config.yaml
n_layer: 11
d_model: 320
n_experts: 64
experts_per_token: 4
d_expert: 96
d_shared_expert: 0
activation: "reglu"
moe_layers: [0, 1, 2, 3, 4, 5, 6, 7, 8, 9, 10]
router_score: "softmax"
normalize_top_k: false
routed_scale: 5.83
balance_loss: 0.00301
balance_bias: false
router_z_loss: 0.0001
init_std_router: 0.0201
lr_router: 0.00125
vocab_size: 17832
norm: "rmsnorm"
norm_eps: 1e-06
tie_embeddings: false
optimizer: "adam_variant"
lr: 0.00113
beta1: 0.9
batch_tokens: 131072
seq_len: 1024
train_tokens: 1812000000
steps: 13825
dataset: "wikipedia_en"
Below are experts of layer 5 (counted from 0) of a mixture-of-experts language model. Rows are named router (the router's row for the expert), gate (a neuron's input weights, with its number), up (a neuron's input weights, with its number) and show model dimensions 0-159. Each number is 500 + 40 x the weight over its row's rms, rounded and kept within 0 to 999. Numbers have three digits each.
After each expert's rows: a language model's description of what the expert responds to; "gets" lists some tokens that make up at least twice as much of what it gets as of all text. This comes from a sample of Wikipedia text that the model never trained on. Tokens count by the router's weight.

# expert 55
router:489470485499477489458641532451538508514400450448624438488527526525494471493494531485536372599517513535438477565513515514476486496464491548506461511545480448500473521490665470518484518482551533515458489516511532489414460469470525563449565450516513474501498489493564531487496536518495495509513466420460499518524559525531408521513537524456593455511509497514524505464488553500530544490559520411527531450512517588484539499525511556511442487488510539441525421542507480516476486538527523
gate0:506527518480487501524471438485464455469517506498496450450531507484449506548523482505509528405555572541500511504475593494502544494482556448526507584475516549509503471499494517561519441481607525499507522500532516528468520548502417497512518441507442404554555543529542466553511458473469489576460561514520449513509496645580500478520511435477589459445554487514534504581494506463482536524537459504503456506509489539520561539525425515519533489393500526505522469474519503556523562473508459
up0:501527506479501477463588372539434478483535499555540496552460486473482479475463428483502539400442532568469502528521535496490586451462451435448475591491505531484579427455437479585483449493545537469472577490464529528490509481527495440501549493523470440509481522548480495476428490453449514509522582473530438523577467527509463498474488464468586493482527547500561496514467471538542556505484432559474442471477533489459571523499509519467527473404500503523568494454417454560448485519488433
Pipe and semicolon separators between numeric cells in statistics and results tables, especially after digits, e.g. 18 | 0.000.
gets: " | ", "; ", " (", "| ", " |  | ", ") | "

# expert 23
router:552505476448496491437568504478540531451447432496620452542525452448493462509439541451527445518536539542409515570556511567470527451444484491527484524504482464520442500550555468558493516434578539472485549540539510525503519496511500579389555458497542513483518460544542522471525534533479489539511494494428517531531536491521405579511575476427561513467448448517447467478451546524477556488486510427531542470472443517423562453506543542537465538542515586478520502459554447475471504500501506
gate0:440486546497460481497487492503503472510505480447506480505500548486477529494479504547489473478432492496546504585511533523440483537518523518498530412589470503573440503469506408494492578517490497539463451515445463489539489432479468520521518417485449487501504445536492573490518527518496506497511561523534547482509451488428490514500566519493496476446515491497475486507470569485549481472549478495502536532490516512519575465590508481477487483536469428447463470493512435510481535532491498
up0:479474547508559472495426502541475495575500457495465506476512581521485534497557480518530542491511497434523590534464491540507518478510523502478518450534570527485479479498473452498517533528471414526487484475492515466550543491518519546494555467509530520520543459460532570456494541572633513484400532509460516535466518460458460560508583519554479501560447490493478486558526500462513487395531510434459531594450507400497505512549468497427519501449405453515456498463477493445501543486488521
Last three digits of four-digit years after a leading 1 or 2, in date ranges, careers and tables, such as 2-016, 1-985.
gets: "2", "1", "016", "021", "015", "013"

# expert 42
router:472470472485529488439611515462551511508456499461558466469511412461517503453440508470533402612510538517413512542505550544510476504473503502488447526530465429522464537510589541556454544492536545463452558507505498535435486465388487573505543479490559437539490475548529510499527536563542456566510504514458512491503532558426477583458523504470515520519513476573459519469501610486517539495529513492535528485512488573472499509514553519520430493516543514449491474505518470479490442447508504
gate0:469473544510549538536468551488510515494525506516495488475444523479540434504494451465534462524488481519589507441478552425466530584504515457532525506459384549502486481461486495453500526511491546565479492511537474479515530501552467557510498468534394491512480527485514506539440477534492607540397556507500449442470496513515578481534489514496510515517472533427547523460512473516488520513487417506482465473486451484517471480556477495557590456546508450538535585496494522489499548493493513
up0:564488550497590506526549556509556388601421518494517489458543481461614511486441534526513435548527504500421551529518497495455417473430536473529472493506523492463491527492526462530523520507459472484527483508510470509500542560515455542509564546573530513519481452539540532571508509577476562435489524470475499536497555455474497502551505486445498516575507562520543487377518580434505480516565582533463537471477496506484493502616491459537461496510489461461482563507481521438493488456494537
Double line breaks before new sections or "= Title =" headings, plus opening quote marks after spaces, colons or pipes.
gets: "\n\n", "\n", " \"", " '", ", \"", "\""

# expert 17
router:508449461487488519487619520482544486492421478495570411473529397526486497452444579505547452611525526501492510548545527571462482491507506457495421560528481472502480512473563514512485542475548513465487528510541546484440477497453426565386546451478550436477509475505494461508498551566499500513492534483440499567520488533523426609527579542455592438482451491550443463497483590517542507508527523482529579511471424593510508509545552554505437454539556519414495494490531484515472485537524552
gate0:451511508433480475484473533489504559516532556487496498541473514544495498497449540535493480485475521547514484574553503525377553530521440505501482438497606516534483454556499608507503459436492501493520507526504465476524413354491436506480442501526497541504544489531577467482547500567524495521546493484520490523516453425528439572453578480444518612551501441533429442529545496474492515492521510489586488515426522440483510455548422506511479525464499542513489464479488528491496516484520569
up0:457524495468445527507492533455466527490553468494465449501484451500514476581474528535557487485500447548485469554539525510490591547541502426465521472485493524495504494500509559581496579460465510464530530532492429535516503420461404594513482489529477458525491492503586457530492491557505474521448502478559483528532424462502479522507547488487520499537477539481435530534484530522473473547531564482524499491367454472523505540538450545488447466519468508538501527449548446489474441516545509
Final periods, often fused with the word, plus initials and abbreviations like B., D.C., St., before paragraph breaks or next sentences.
gets: ".", "s.", ").", "\".", "es.", "a."

# expert 52
router:548467478446513540438552495432651521431429522481577400503555498495488451511452560488511467532504528499475499522467549563425548495524435479556450517542465509543439566539552473478479528419517612533524520557549578466459460530392517503465537444523519488565495431511480522503513514563427504545476442470522516529580494551489507563536515465498557520465462453503489474513500527458489522522512508490551504500526491482444543518503527477544483524464504532476495497447546500459500455472501593
gate0:491484432535478491477467434546468469477488489543514487541468492530489481504509435480388449495529529438471498451507488458472519453526586471399522432529441507542526482524486502477502433559533539452535512466536461460504449496578592535524542485562478467536506545504497467484580509458433543387487529516496512538509447496505535507495504496465518492497465532529456449506493434515464545535493440488576510514588520561508478490547568492529510479559550468531449509495470503409496553482583430
up0:521502435507530567506534494465560554491556597513545511467497493472489554523511377475533504525565474488489507482524481521437514467470496571429580499466493546456517459528531540485474589562501551607538493444476541489546450506451523505542555586511494534445475569454498526501518498477480436548487594487488480486512443507481509482455477479446525548443467514474524493502449496518484410518492494564483491518492526512509602487492463443486587546469466573526502441566479533478484457471507542
The "is a", "was a", "as a" phrases after a subject's name in opening sentences, plus years starting "is a 1913 novel".
gets: " as", " as a", " is a", " =", "),", " was a"

# expert 25
router:488480431516514435399600537479518506412474449517610470428475458451510466445476511446503459524506495491421554535512534577429418444447468525537443567452528499539472504513606473514491500415479524454454552490597509515430533511461485485459513501479557477496498473505493531532548499489508485563503455432458529540605556526486450504483503508417572517504495452560473443478444536544469514522510493506505493491457528541489519491470533497493509528470492534470570463502527440469460480498466568
gate0:510424517512511458500487495495527480520492524535483527485462506530469597554545472474462608440522523479526550481483462501500524525542528474465457516480547530521526402510487505424565534549450458522453466525499473456492483487516482419469590478443498550549555568510484510615482468547491500495477518404520510496543481465506509494469476457504516520554518556460496547532485430528512518499466428491539498615483617570585467444521496546463528480566401504497575576563497453523495508522492503
up0:470443499472441600467562461488516568483534527484516468505521509432509475407539521491509524535492501478547523413570533503529505479542432533501468471573498548483495563512442442499495508553492544489535552490502466530488471566499461519474530525494517580534476481522469522411570523469416499536550482534505574480482538462516505513407473516514614470436542518501478581496535439406535457528429510484487511494510513513539514493488467488536446522521429515574501517486485458534463456510510516
Paragraph breaks after section headings, heading markers, and header words in sports and census tables, such as Total, Year, Championships.
gets: "\n\n", "===", "==", " =", "The", "===="

# expert 4
router:557542490480428504501639483466566513472423456414609446493509481487499423473434545436546409570515502460439482528521568529435491475499502527527468549508512440540434498531572511489453546497566523506440492531590514490488502452458484540408576453518535491514571440530505496494540526585524479530512489506474501483506483575464483529559534537428613491479509454551426476444461488484519512513493504528568522494527487522480519524494531499508428462487559564437538465448549460482524440518519573
gate0:528510534512517474535445514507489548529475495534543515545480566518417499446500467406431523463575449487507545479487528573534562471554463533515571539512479550462492525464504484446492518502532497528511503504538572463520591465501522471508488518570471516571541543464461513587511533498518545419477478504471510480453522552536543474570470508536479463387510504515571503503450472449463504504471493508465487574483504504534499519494516527434549515475512466532466487479412461514460515501444538
up0:529525393448498454502537387554464537479481503465487473504562516495569513488516504507539479568470547565515509523474549507455486557479540486535455497547504495529533540506501530465467500577512559482486504543499558519501453487532477535497500500480540533546500431534453519504516516570481499503533470558539559582503502539480463540406456479589547452451543504499392505481440458517526496566513479530499468473509449459500466498516600530536452481548532552468487583457506454510561455489546455
Colons, dashes and pipes after labels in infobox lists and tables, usually before a date or value, as in "Added to NRHP:", "December 1 –".
gets: ":", " |", " –", "|", ") |", " to"

# expert 37
router:511470423505480532483597501460541478484411445495548412466502440493483518464453569524513419589507489465503503558496495584435528478496497486495471530494478455504441553455571547529445548462549523489478510514572520481472488474455470588392586445523574480466527437500489461501508538585492507512470533474442473503534511532512399598522569517476610447494447450516466461496461552482535526480515527522527553493535428608510520501533565522472469509527537542414493488472537504500467509515506554
gate0:545559558491474481517497459496482539536528484511462476544485499515467470428508418491507513462599466486478460474481401544496571505487502478601462530562515465497482427532513536463470524548559469496520470518477488490485496546497456546514499563473502436510502509428527506482500423560565492591500500592494502438415494440489477476462483505452543558505486515500550502446491466485440515433477512520507534488527529439468562509576445419517449520463489488478503487521463535507494540543517492
up0:517528449498530340482425478489527496472464511436536513441480520519436468556513561514494503461567550490499553479418483563440600521605475531456514545482506437472441582455498517540517533535497458527503481558528538494523451484506502556513523493528515541521578542497493515503503547512458484414515497509489479487486419497497515537545549499484484535498530557481536424531518493522470500431516474468492483551516491481480438518598468494476441552519569517485518438452489478526474516512456523
Periods ending sentences and image captions, often after years or nouns, plus some commas, decimal points and closing parentheses.
gets: ".", ",", ").", " The", "s.", ", and"

# expert 49
router:456502444436426580461593512480576452460437442453609480497506444491504444477471522460555412609500555467420485559528501522498528483460459490499478540539457487496384523490581461491507492475570551467448498551506507457469487461439510510505534447485538424540544504496528535519523513517509500526524421477397504493515503547529447548531536484466573505491471508480531521503491583528524503501551511404518557492543477581467552496502493550530452497505519502471520502464508449493459467449578498
gate0:582509549491495537511514507562507528553593496437475531463465531507479477503542507514496513423491487524503505482452507476507561525515464511476517425505512468470566466513493441449517569449493516547559492501475477524479467496480488486484496535477464538492543515576508442476465508484568552519501503464492462465509522548414522475447456516466534552477491566538499469562550482499576464501508529509497469484528495427494470440523449464610563510564449471584493541525529444499486519498499529
up0:485440595480489502514477503492477576501461501474499470493535566538506418510487464465545466471537502442489490421530520543502500506539519486524521486532452464505503485521495535493470448500429563533529500523446538493503513495478501578539533492479517449513489532435569490483465438458517508522499465506551551507488529568512500457465467509504543491516495497492431515607457420504480497588479417555459506457540682447493472518545427515508562490530522490534491519476497480476545479531453489
Standalone spaces, hyphens, and short words like in, on, and before numbers, plus word-initial W pieces such as W in Won't, hookworms.
gets: " ", ", ", " in ", " W", "–", " w"

# expert 58
router:493479441485490476463645558443568507496420515455611461443519465496449459477496526458520401556551543493456521587521543567482507479457505537525485572530475492516447533535668540491440524487548525528423442549524484523488471449466487562485575490527532444507557494528512520502511561566510463504504462507465486558498543529553416536553520515444586516439516449487514486496434539533540526518560512458533558496495471553503541493494504560521464476494549567444480424465515492542504489533486508
gate0:558515449518540502492468563517455447515464517482504494438506522483454534486554489450518522507555479456522472582492518523504474507459573480504513584535512467515528517522476519500467537482553495452449474543450510540527545540539433471507436429473435495550596458543436554532512436525490526527524615542483495501507469509450553570539444513441509526413497416490520495498398513432473503491465476556505508488526569560547471426477519515553452503568543561453519448475453419433497559494544470
up0:518546509445495572530587438535565484519524517553472520508485492426576493506461510485529468487435537535458511441505454490492509496497508530588536425528476564454526529529559528516515505479429507534521511459532444499510445481482514439481548580540563554509411521492485561457495564562521477491481411493539494531492423592532455490424535481491517467429540529516490499445521481555563427456476535564534446499445428460452523603503544450530479517509474470582472537533520598563492465460513522
"On ", "on ", month names and first digits of days or years in dates, plus degree and minute signs in coordinates.
gets: " | ", "–", "| ", ", ", " on ", "°"

# expert 26
router:490505493431496464432613525423573540481434446504539472441508459478541423503504550403567480527536539512421510548493566523488527497479477475487487539490493455486476500565575485575460510510594556471506488510537480538428485467485534515415538452500557473483555449512508529562559496492441489542505513473420476578540584544515449528518576482432566474491474450537439447482495582499512484466498490419540533441533491536449492485480514473511490515549519531452569477446540497523479499540539555
gate0:457563535493472480491508469508454530539488487495491536503535479510535466467476479496480557474527531465498456488422559427577468507565426492498494409537498505468519527507457406519491511480490530525485553481565531460499531498489525514457537427497504468453473591491449469491514458509477559598464497524550493443515487473419464446477500506542533498501462517506535449512476499477507453576518537484413503494486437540485505536545449490520506516461529526502537513396500470422451444536434567
up0:487469519552510492555442484476458466467495554491444484518510464580572495503531414484468515500505458527496552485463485472482478491515517541457507465486591559577496470452504518485484538501479442489543503459506512443527491544481490436532479536471483480468448527524473537504434480594553469436508532499501505482465464468450556496484503505464535463525563496521502567483556478532492509524535480474579554528519468513508536462460491564532492438531402560470472516548537471572513510564581484
Numbers in sports and statistics tables, especially race distances such as 100 m and 3000m, plus dates and thousands in vote or population counts.
gets: "4", "5", "7", "3", "100", "000"